config.toml
n_layer = 11
d_model = 256
n_experts = 64
experts_per_token = 4
d_expert = 96
d_shared_expert = 128
activation = "tanh_gelu"
moe_layers = [0, 1, 2, 3, 4, 5, 6, 7, 8, 9, 10]
router_score = "sigmoid"
normalize_top_k = true
routed_scale = 1.0
balance_loss = 0.00141
balance_bias = true
router_bias = true
init_std_router = 0.0309
lr_router = 0.000966
n_head = 4
n_kv_head = 4
head_dim = 64
vocab_size = 8192
norm = "rmsnorm"
norm_place = "pre"
norm_eps = 1e-05
positions = "learned"
qk_norm = false
attn_scale = 0.125
tie_embeddings = false
parallel_block = false
init = "normal"
init_std_qkv = 0.0154
init_std_o = 0.0154
init_std_up = 0.0154
init_std_down = 0.0154
optimizer = "soap_variant"
lr = 0.00283
beta1 = 0.95
beta2 = 0.99
weight_decay = 0.0
lr_head = 0.00534
warmup_steps = 200
schedule = "wsd"
decay_fraction = 0.797
decay_shape = "linear"
final_lr_fraction = 0.05
batch_tokens = [32768, 65536, 98304]
seq_len = 512
doc_mask = true
train_tokens = 307800000
steps = 4886
dataset = "wikipedia_en"
Below are experts of layer 8 (counted from 0) of a mixture-of-experts language model. Rows are named router (the router's row for the expert), up (a neuron's input weights, with its number) and show model dimensions 32-63. Each number is 500 + 40 x the weight over its row's rms, rounded and kept within 0 to 999. Numbers have three digits each.
Before each expert's rows: a language model's description of what the expert responds to; "gets" lists some tokens that make up at least twice as much of what it gets as of all text. This comes from a sample of Wikipedia text that the model never trained on. Tokens count by the router's weight.

# expert 55
It responds to: Opening parentheses and nouns for vehicles, railways and machinery, such as engine, station, line, cargo, railroad, in transport and technical articles.
gets: " (", " t", " a", " car", " station", " line"
router:440521528444515526520499487484504495490431488496501549514498468522519537479547449595537551509488
up0:437543493463461505409425464513456509493455519459426589511588491444481502489473444545563528478458
up1:422570516422452531484568466457439531546457541467459498467489453519504523456571449522534471535537
up2:454560464499457485550517487478483518599520477527470539452570485473506469495482547450585540455491
up3:522550540482587503536469518454465504526445557506542525492589494564521439484552532434524566509520
up4:518547512505547512468571447436531502606497506545450541478552474513452569498540445476504447504489
up5:419492494479445448536479515527516560575465484506544536511484438519535512440550513526509475515520
up6:485484517535442525500519503542501576448457535446522468494470524447483486485563459496474463519465
up7:585552476525508586513556521496401489547559535446505453417513489480519508510537542452474566498474
up8:558507467447537512520457452463481431519443569489443485499462465472533527516523418530525405485446
up9:515552481447524484509474512479494423489537510442476510453556524506454542444479556478573534506540
up10:484486511527520507439551558479478476510556537478559487507540469483504463497523493512482498516410
up11:425555495454428457427502480507523581519494457512507551550530565478561557500533512478482500497449
up12:493454468511540469484475491513512445507469490475485543517516556523459508418541479437490572457457
up13:421493496484548506545479485545459477472472557489597520543477499518576558523554493448520496533448
up14:577465435494516470508486492543478502520473465516457557513527491537451476488461534502539602462500
up15:472432489450523470532505471484512492470470472519528510461506552459588526451488570507501456512441
up16:423523505518452436504550559485552482461406499522515441603413473498447591484524517512527528546421
up17:406449516366598467493491481473506491525519511505529565504524474484527495469434470496558602471539
up18:459512486411543501493525476450518448449433519513513476580521484538529583504484445470553516476452
up19:480513504460520486496496483514489489558410480542513558510439556495503550524521451488558536547495
up20:450511509466484549504478532506521463500415572477542470500521514478504504488473468481570495582584
up21:484494454508587621503505547466515564502478576522499544540512538479548515472463482508525448529449
up22:556611538453515468462512463423542533452518556508454514537497513549514529487492467479490579474483
up23:553494472462530498439469497574510521520497598518426474506473432464488487451540512459498584545538
up24:459497439550537477559479544520500467510488526506592507502572487540569570494537613442500567471483
up25:454499427455492615514515458452460525507489445494505529543491503475562558506573452421456472508441
up26:495546503500515523433502542456486522486505520566531506499532515540568445435622556494496517499500
up27:541541546597405549563519531535518520511446518512437461525473493539475446471537519480470581556448
up28:431467481546505542429486552551468466496490480570493519536485434560484509506505417503419539548452
up29:512428489505438578565516522573492509532472590534497463471497505448484564470522419479507492463490
up30:446504478526481476506452449533487469538457444548474548481447462461562525463521517516507447463501
up31:450455513514457453547484526503493438478484470421554535561512555460508472562521476507518586522442
up32:497529526517541500506448514504525553560558504502477473535480452501485409505489460489527553534494
up33:466497517511478507404545538484563544565548520545470512474477572464532567480493445491500492557546
up34:546525496423474514528458459449520516556444531549460567489441490535527545471518535481600584528478
up35:489498515438499501470486522452502523519577530468516536504505576560523426534437490498530522499484
up36:447449451486581533460531517502585383498497496429546486536489497518554521472515532501524479512555
up37:472531475482528543509560479535454544549500530483461494574505483455554491467449433500512517546427
up38:491552530453501526477402446488518533503495513493484535454563495455468517519484481504556493512482
up39:553475492539506506502492444560512485394516510499482556499480511487492571490493479521484481495509
up40:514506513495530478529429520384505467553397470566489556465545448503474483434565531517490460511484
up41:467478501485548482480579540424509485522518488497531483427471470566530501431493579484459515472555
up42:481530495416499562430470438504488428470479535508517516527588502529489560469448495522501458543523
up43:436523484490550507537514434468535401497513493432542521480573476563516602538554454521521476504530
up44:536519494478505454464450528535439448523431480421489525519510460534586497366531545496565535517472
up45:450503491550525497445478506526542505511547489568522522431508442477554424424514494505536513504538
up46:542547459446518516508527534497498507500530544428481513578567536526526504530445465482559581557499
up47:449522476474520541540485514475585510560438444437479487476494474564463536468472481475552550552480
up48:434458491442544461413468469447471515537540536545586490456509551504503400463472527475504513516381
up49:443425513497405494452519551460446536445557516485553529488448511521518526513483508498516523540516
up50:506420534495451494464521490457477552507553497562526512548474570535482524475491562494566534531504
up51:553455476572519492491477538544500441464500493532513521494515490522496516473590487491459511472570
up52:514460478577461500552464534492504475537490511464475497578461551539547580404546453510537512512471
up53:459514506450411429470543515504508586522559480540529474464503488443542522489476444551465453545576
up54:431550495512510557465465505485552485501480443500475499560465422465489523468591432466494507451517
up55:518542445439525521595475492465529477526450525460464481601513426495483547473524507455463518467454
up56:470499414510520516492463516554538478503513462546533502540550499532533463470478510570560518465458
up57:470473427493533511467470466475487449550468482496464518494575541517498546490513475441514538493506
up58:409472479523418505439527439424533432506543501563476503510500522489555511485475470502531526482528
up59:512486522418481451515489505464576496531471496516484509446540541494421556398449586556499474490488
up60:530437486491496519497499478538521434507523478443478497487560470462476560478498593450536567508571
up61:462484451555486531550541530492434523494540557542469435509520490451503461462452453462514468478437
up62:475425494504517522483413491489489473473506488486512514477467488470485454461504475501532440481511
up63:447551479435534519569428449477520514440444535515480521463470431506553555505504446560503485556480
up64:516456482453431538475510470401413495500442478539612449483509408505462527452503521451503531476487
up65:468601531465440498549495530490460481595494566584468490484453396599507464484502492534481477491488
up66:487511453494513474620468554488479425579500554491561567496458534506545537499461482467536505525594
up67:521447460537584520512536540527455499528497509463422483550526470462494543497505475479518467484474
up68:518544518493487557533479481469512576467409592534584451524516520532477533499596514489528465499466
up69:427562490479432491447474486426455611513469520538488519553565479519526497497568500452407503457457
up70:496588448493549531551461527468468551488548582522537517538497475566503524448515451528507516442476
up71:515503485465609520476550442474486520478446505510524512509490513524480500436469483448516527450516
up72:507547509465493459479499549493536525558504530490500561494535453523477467478503496512450405481496
up73:423543534502538588465500526549505421568505543549516459465605480539542559462515523491458509479492
up74:552597495457584569530457540468542459601504469480508520611487532528502548493584503477493480477539
up75:468527442534489496518489555492536498543504481529513532645485415512463506440565498483568582535558
up76:536542408517488439527516542580505514456485519588546500552513540508491584540520491448492486554526
up77:476459499482406506450515500549467482516586475517470471399478425504472496527523531463479486519466
up78:514501507474556581509482532474456501466452523404487552581534519553480441505529547493491503462415
up79:533605477486630568540491475521497420566525542480532520511574526515483556523452510490549548506452
up80:497510544425479561531489513565552480530474550451537468490487554548554525504583538499461510511444
up81:491468462561478477497412434526469509530442545504424538540571527475505534441439469421537610513504
up82:463499509520506528448523491514456554455444468485376420558474493506469503416465484551543486527412
up83:429537485483479530551454536572492521483466452473504458583475547577548552528463444479545543516497
up84:515416585492499536567497445495490399462542483511456517459513507403447500497509475540499476514538
up85:471544468482532541440531617475506486556435428528494483496543523472508591460526436462424439505461
up86:575538478565521513577421470467501487542468475484501600580529481582479520467565515501469478522551
up87:523530502491432538580478515438501485524480533485494538464506517459419521483463569537563449510531
up88:453489453485493557473448525484498424533516541533471457490563482505436564549459453480559621502482
up89:528529484500444523440562512469528525465561448559452555468606464534509506567519471531487445547574
up90:477453504461513433544408457506509596492554493507494555461519553429465452471538476436452555476540
up91:477513516517537452487474558560498480521483479573459488517432457512390444479525492514546472570530
up92:542512522453494507400511539539475535558533621560541443493461521508505474468570487497519541459440
up93:488504509502545465560486470520540479566478534463543510498449493475521495480564481480523555497548
up94:506543449502465571441480514578507471460496482541511579558487541456486510427528497519579583503501
up95:604527496514575616552549490495495433490521470479523524420466513566463512496518509544530491493516

# expert 32
It responds to: Pipe separators and line-initial hyphens that start table cells or list items, plus the numbers right after them.
gets: "-", "|", " |", "  ", " -", ":"
router:543519499463487474528506483472538525502513500514500538529524551438447497509504529616517497520452
up0:515521481500461476547506510575468452472498490517539533527488485484466463480540511502479531474551
up1:471492493551517565523562562459509405530496517486493479541545486551507497462513505430523564501525
up2:561490514466493489428604441555501602462487516536457476536525513494518459485521495552415437561418
up3:543372522545525547532450504478516540537500562498530522516493488432469486468493512534546437471510
up4:519460444446482508456489548553511451496529523539565413494524524491479402492482583451472532495531
up5:468463540471524484469522597501490527542502474510503504484578495472503533494565491580473519494455
up6:519492560477493533528479482470509511533553569533517513591499451535522558492535490452472519524523
up7:556518511523530404503574576485539485533461562519458401482442462447494450448485460513400504482491
up8:511493524475485485488530510528504517514520524463461619505541508525454556518465511465493555509508
up9:462559501525555535451541557491479528553489459487488553472528480510465458538535462514546536530604
up10:469478472513478494495507543411517554511500487521474568402398498570457551462468525499525444480624
up11:500433561465405512443521460483532520479522454407515536501461540423509518485463520587525490523471
up12:485515551429486504541555532536506572507547540556506546457459527486464424531520509503439528559507
up13:444494457506488543527552476520488535497488504468510539415485529511428518454524483448554477478487
up14:501505514523465528540504542552467430473420464476504527427493501442514567518477516473505454424527
up15:507465455447527563480488471491509483558511547510499492439505495527446438453514544488509507504566
up16:492467558442533520453509476456523500471512531529550523529465527456476466560421429428540456561484
up17:479541461507500460470546472516489479511463454558566539492575517563472549522443493504535541537537
up18:467460491537481553531507511510501447508487481582481550502472498523501471539570506546542449503483
up19:473542454507477505426555500523537485523499438492485522475558548521539503473460524580524479486501
up20:522460527522496485594597557501486612569460520528478476487495523497487548470551492567460579507518
up21:479555546524526478474580514526500527542503455488510491456558490541493428534485495497484567477539
up22:489498411482489482477502489460525449530540562529446568579576503469467528484499466515519490536496
up23:509533510486499510561519561561470461516483587488509530531513516593534534513526521494503511563494
up24:516488480495530476541481510474482560526489436471500488555504494446427496471476529525527506515464
up25:507476472521488493544500509540484522470464504549397530475497480507511543496480571636514509498521
up26:499479524484542468566471494471533513490453530487416518556475508435516460526368427473490568524492
up27:472476427494505550451461495566517526473474468525508481455512506539485568525505491541495534536543
up28:426567464546543548476542534477502482499494532575522535467478470534472468474475493465530528451528
up29:456553524477464529522479504466516509433499513513463515463520552510485575447486459545502476531542
up30:480458508506504570497561455515504532479448537510458463522485448520480563479545490536516469515510
up31:530515470508540516527462440494510400511495492495583472513490522544509478501516534475540457521461
up32:479432477539545521508519550482485561456489481482500461523525467495470516465510498527563546527535
up33:509447595454490455489563467503492450496480526486498581452485491509468469538451441473475474515543
up34:514476581488559492440513477496472546468412523473480460428436496452597452406532579515450516494510
up35:544431475474523507485504573432514492505510512465432509508461517553514552503502498537445477582465
up36:463536506466527560527447459493479513500446498537478493402506451529478593485513500602512471517597
up37:490540528516483463479553580443510589473476511465528504557445483481518478495504504505489467447478
up38:481483507534463497454493526523526453556537451459427514496476555542517493520421501512503516588525
up39:510468476523536621428452509440485584577448536544565483482514488474483504523466462460557587551504
up40:463586495482487499474454484454499457488553441456510480568477458473453573399515516464526478468452
up41:546503564485523535429555496554490520519518446526467497467556537523512433507525469557518500563432
up42:506509457501501535483541498515476482557488514522448530509517496551532517551488471482499568475608
up43:524524464542501545537516510540479387492587439532514494453486537453514516474507458459441505549527
up44:513495517540470467469542484534529500551502553526435483468444510554509471466495502479458481522486
up45:475594485474561502535519476440499508528511505492545536550481498469452489450511475478589483528512
up46:515450489422483488530474509492527601429520512477420516557490532454525372485437488505429505566406
up47:476492463520486518536523495557498555536471515570462540437523504505479503486513513513535446504428
up48:572539452470497510539497543514430562504443486560498435505501458512510560476459453463455476504507
up49:490524388445551382504514484519489401518464497429510571444512464440456550524425488567548533524448
up50:467563519502465474489524531518483449459508483521406515483540527545480452521513506521501461558541
up51:468500415511465562441502528615469473427453499459510437565474493540506470465505514493578532517547
up52:498501532523443550539444489434518469473494523577563479571436531558482490497553498512500509511489
up53:507426446512554472536471508508476449499493526528507481483487445451497383446567481450511580470533
up54:492544482513527523553529497482474554535479541550480454544457422548520508466542511470571452487471
up55:457485409525507554410427544519496425588537529406494521490533534574541558515498479468537524561525
up56:521501468565539533489499500465482495461515532517536465543554431499480508507464530462637564468445
up57:510582521460531435503520496494502471444445514521482540506537508517547540498511463421519519483439
up58:471585562457490524568524506546508419466548534476502581536471487440477490481459482542471534480461
up59:515489481520457536452553527512496504510481516510462508574466522523473532444510504511482463547496
up60:484511455490554582547417493509500525591488475494529603462525516531531473508522526514501514525562
up61:476514533506488502536490502541522451547481495476483541492566530442481471538460495474526517555494
up62:518510521492490421554457485432454526524482508464482563531465438460533492521629494473489472472526
up63:488517458521537541468475485407496496574491519557511433524531490606534507459548468443455507561478
up64:479540509412505552471551480520485525587473581479509573489542496504556512482431484506466533549425
up65:509527474467521569490443434502511559531527475486585516509563506524487527508525504550524536531505
up66:486512569456508538521463491473488548567502491491589468463512512525503521540432477476460536492455
up67:456554511520443435515474502505520541488546441567514549507516506559536499467496557524493458540487
up68:479559477476490480520475504479496426474506551512482455593582420538517597521516517535489503494558
up69:501503450489522516582472561553491399489455472536574493546473457559472539460514562525536497444521
up70:500515492489472516529458501487500420468491446520497545479564481446468487477567516586499501497515
up71:436544438600537549523557493525460511522460541498468426476565483535568470504540499462532456549542
up72:467474453533530491436462508477505512520467527494544504516445514476469474496461557446566457522513
up73:478558522459525445422552502528512495606489439513442471409577482543474547500469482545463523533437
up74:440487579540494545541565463507540511514504463500508499461606528478553572475493504572496542449598
up75:531541428447487478509479480526510464443509499457606470431513506532496526508517521546471450582559
up76:533495472520481487487481460535472519556501485487544560577548523532474523482512537481479546490510
up77:503492496455556439546352468426519479538488583480487478568434447448524520428481518422530488536478
up78:536550587524481470464540542527479542552482468603383552511428498443442544506510492511426556518441
up79:488468475443456490497463452579499534534513507452487562480482514475505494509529480548398505568453
up80:517521515492527515402480467583492444547544468486480511496554457566484508505419498525488507564439
up81:536545515441557495532526486433469523474523541468484556517478457479537463517549536469415492606446
up82:492430429493507519551431503540504513551476499456497560415462566526490564455453444517473477541541
up83:503463570501496513533533574439505490464521475418494531499526587434534502496555482464425519515464
up84:530572579484494535517491520535458515411462522497464537521452487493483461460494552520453524525487
up85:480552596499486517478513475552499544504451469454512472457509420543487502509502484447482461545503
up86:494504520503499536444496504554513480581547466519537424530538487588505444553538501434433512581515
up87:489539513495486468493560530434500475414580486395487509493537525456558471472603515547436469491556
up88:471585495510448507514442508418512570517492499486506542493533462485486540495517426526476495497510
up89:517496528502505467451495506578495526494496448519495475450487539478501363515540503551484441523442
up90:536508627500550531500501510433472514437480452512514543527491467483533485500491457509451479467471
up91:493531436432485496517444461552474463492484466472544522601504485514487518514478559448541490508483
up92:486468500553514525481533450500497523432551462487467487432478518499550545463516544506525511471543
up93:511487535553468456482464478574528472549487456518397579435495543535517541492482455583501485457481
up94:524420458514516581467526547519492511479518511490557512477550487508504461502465533440557488497456
up95:525515514469503540443484563437478499489518575449525465582525463499555484537492478382517550532476

# expert 40
It responds to: Line-initial dashes of infobox-style key: value lists and pipes starting table rows, plus line breaks ending list items.
gets: "|", "-", "–", ";", "19", " -"
router:527472447442547463464492557572524544493457455522512541469537485477482486520439574610453549533458
up0:490474490425582563534544528551503496558558473474467529527540468471508503483524506562508571497538
up1:500542500532545461475413522504453542541476434473467496494586485492526524460491517497526551469509
up2:448479480507577508485477497493459470502445604497517472520398489515475540507592484489542436562515
up3:488531512471507464489537437389465533540552494443574504452540479518539518448508481495498529446514
up4:468477505556528514391558517569497559531480503573568503458477498442480554535472482513483543495453
up5:427499442462533561544482484551473390488548517505468528531589519516496496502466445509575553550495
up6:442535487376475506476498463473485451517505469513499506473518480532541521451487508528483489495454
up7:558514525542583477470582531502475535474520517561491481516440502443456445447572507477509542420541
up8:546552521473454471513497522485462513430446531516494554465482506520484463457519491452514485493617
up9:450546451512494476438543518521518450467492510465534458542520484505487486511527535548539443525435
up10:491481560498558510532559551389490574521540546533446551489575496447481494500515498490515502498469
up11:527572456493472523486551492501468476506488505484433440527511472506479486489507466518458522547512
up12:491532480536514475562513449486464535529498506475548468465430437575527467463451531496521488485388
up13:484553490602489530483536497507469478578456528526560446472547488526562561498423500502458517531430
up14:431416495503531468514439524490494537530536468416540569464455472507554494404472531458475557517537
up15:444514461505529476524477492456494602561516469495478563506550537439512532528482460483530582504497
up16:461509515471533486463557511474498463496552468478397564503509483482497526507484489486547511523526
up17:446448504546558565507521509574478463477518488488506550517499502468483473512505421463521548488475
up18:460449503553534512526473489481474513517507454537544508492495498503514496503534529560487563490531
up19:513507535528432524489537520511440471532505557480508495527539510484535541511526494474479494536454
up20:517491533483501534563456464496514554468478520526513560494474528479502544468608526515522542404483
up21:519562484464493496496513498521483521470478483548495491388496447485496480529522514530379447573503
up22:461494565456571527491496551489476492567525440442508508568569498525510604485452523520491538525505
up23:445474515464433529512443506493497517541516490477504577489469422489511549493524528460512520511535
up24:500538493514503583478512506500456503532492540494535506553424505515526491449572496467487473584507
up25:534489524472500504481508521563464478491530499551511542538538470453528562501392488461524492408428
up26:488566486539528554548485502530512498522458503471483564505449524492506568544450476481522472414500
up27:481443502548468521438522559581502457528495495498530489501512521475568462472520527477521518489502
up28:470483554489555482457450544476438496470425533519452471508463441476565537441480460442410459449465
up29:603462597414512450486522489492478574518530436517404468478521515527507479450546489578490507601532
up30:408477448477468465528464493439498451583541482486482524482568488558478553496543488506529541500587
up31:481430441534495547577528516518500435479423547456415477487412442474473521486512472513571516476468
up32:508524582565483459512523493491514544547499499547499495464388414554485522508527517518469506427468
up33:525425481474484471544537499497474486411499511469537478496479483525522530522538524424511512495618
up34:518561542541564506426520501468490491427430438530507496484539394514519469517474487482519587426481
up35:507553489472466526535517527472493545539467475531432502519515445524486539471558509532435503472471
up36:524546492469529480492477434508475476494440504556476534538520463574508415552488459475540519553491
up37:458551448575486532473485520474487489563519557555583459490563524528474444484473459514511515565476
up38:512561481419467519473513497554486592549490434534473515441527555612525491459510528504452498586501
up39:501533501608468595516497504590466493416545518521557435538493460484506474530543501458491550472504
up40:520526539546531499469587558523474516497444538529496547454507453523513531459539461460496492526499
up41:512585513508485517503573510465480496466473487396489508540460486504451510454523514461436448513528
up42:511500472526467561502487499473511570461543455511495537485520510514534563493457481518570486481537
up43:462527496515461503494509494487475559526443489445494564466506484527506515476489490474552540501543
up44:509473528460485493435549517525508598538438467496459487496485452460485518476538508407458488530498
up45:504544465513509478537411468475494472462506594475515471548407431434461463479488523406579439493453
up46:460452453469461533476484499527512459480546480479577481469464508437524514505464510533491513475563
up47:535529465573509545513421486468517525523496518469520485493505530526540546468437513520521507465507
up48:570456512538447524532526499512469491558501496519464529558564443455527471467492493490550539513446
up49:521481568480446543533512513479510465478518481445475494467559548546532498546429503504526478453522
up50:448507500457517471476559551544485566618523498516530465419546509498473479469486482494452485530486
up51:495436526438513497502545526486483478455503501463542523457543537484523481446465532425494439559539
up52:477568500469540454490526569560499576523542492594547439447483512490460478517520498535468527488492
up53:488455486469436518590533492492480445459456482478492499531501564457474494541530535536485493524472
up54:539564422510489469620440485452501443425482526407541528521475539452504573467461515535557464456550
up55:475547482446468516504398567555530499524500451617488541538501488489459488499504515488510544491521
up56:495601492499444480530551546494476428460492467455500539506570398554520566473463499442523516494462
up57:363548537531514537518480571470499520468471506511547511420471541562545453509490510420503518556571
up58:527535578449453469497529492489470518468473519495514534453534555593517512499390538525554498555558
up59:526484504557544506461502545453481485472526539544541458572549467513544548475601519567502537535428
up60:488440567485545444468453547483458510526520467479524463490486505488515488461526514510469540564601
up61:599473478521530468498405489592447468527496450482527470454507473463481498454518503518502521501633
up62:509542454453539518550465459534475498471503482487516430519516518543472530463508543451487558449583
up63:473535440535502511478459474582489582472479480593446492499497408562475437437547485555530441537474
up64:486514523528477505450560517492489495483467469506479571465524506515500473484402471518449567532432
up65:473613508467446461482513509547534548531496501584496513522478479561459456478512500443475525591525
up66:566471538518513496446528445453490539495507550556483471591530454490478535489595474566504548485440
up67:506510475466461492501408492485531516514528512499542579468496472434548464490524507514513545550441
up68:514494460527472486511442499526466478428513453501460540548472510527515453487530495491489511504526
up69:460556521471548440392529469428469543554547544503556493484584452536523512476542488527445472488457
up70:485473538502501447507537526403500527587497437565523481438461500506489565465496540500468501472498
up71:459450405506448496540442587522537504508516525498543510537461587480543452491455507455462463552542
up72:536387510495509454511462452511539437577517556496525481477485539503503569483489497493474423541556
up73:534500523478503581452492491450525491537460511476487491589471460519482542486469528518499525451451
up74:480498420498496409544476516517537485450497470458576543585504514465484488508440587509431469578445
up75:498498455443464485443518506468480463499506531469554519551576502546467487529502497516442511535498
up76:529551476505583597491437543534477565476461516483579543536514500475615466499438484514528524535441
up77:512507562483457523510457544556463409441542422547493491477553531519519513485413504597518524461474
up78:486456464451474459477551505488503465569455549483479510505469493479513508484510474462457511528479
up79:410506478557526506414451591509488533460511479533527481447491494483448485471482534530489509532449
up80:537445459500514537530490509376480529508495460518517539578511521438550486468542534507507525492550
up81:436437483513538543447435521509483567554464456553519515512400478515490419524522493471502527497459
up82:546476583502525537516510515484476580462429447484594565401424452421550491547572529550504505430471
up83:472484441499468579440488488520485493534530431572538489556498524490504536498506554445438464557456
up84:533498499494459476496436496439475405506560471510522448489525439535487521529518573518427475522516
up85:533573538437595453501567533516452567437545486453532444526489503524528484501488511515442537492428
up86:474500514508558484527528461493538473499527458475519456488549570479561540529480561501495525459508
up87:495451509572561492499539443547498525461453532498530406432504567527480462455539511551516498467542
up88:434502479527517488518513502487489484558516481533545447536490509516500455525507504506443493558549
up89:508552481459533550550546515624470546528501465443452493460548485550536519521490481516438538496452
up90:525443484516462562545456461552481513450543471469487508559549514457505544464529461550568448511517
up91:489462506502517432445510476511458552478528523515507521499545452500484500488468506437562515447518
up92:490451443469517494477559559469473494425485568539483488578470471401468431471447521536557536460481
up93:516450529471542438531538519581514572512465473448413516497475471494455489496593469500490554515517
up94:457442547513503546495494520565499556603474447531501551444512530515530506462498527511538492563503
up95:541486503394506503454499462525503588530501506455534497467506550462483594466480509565501515510479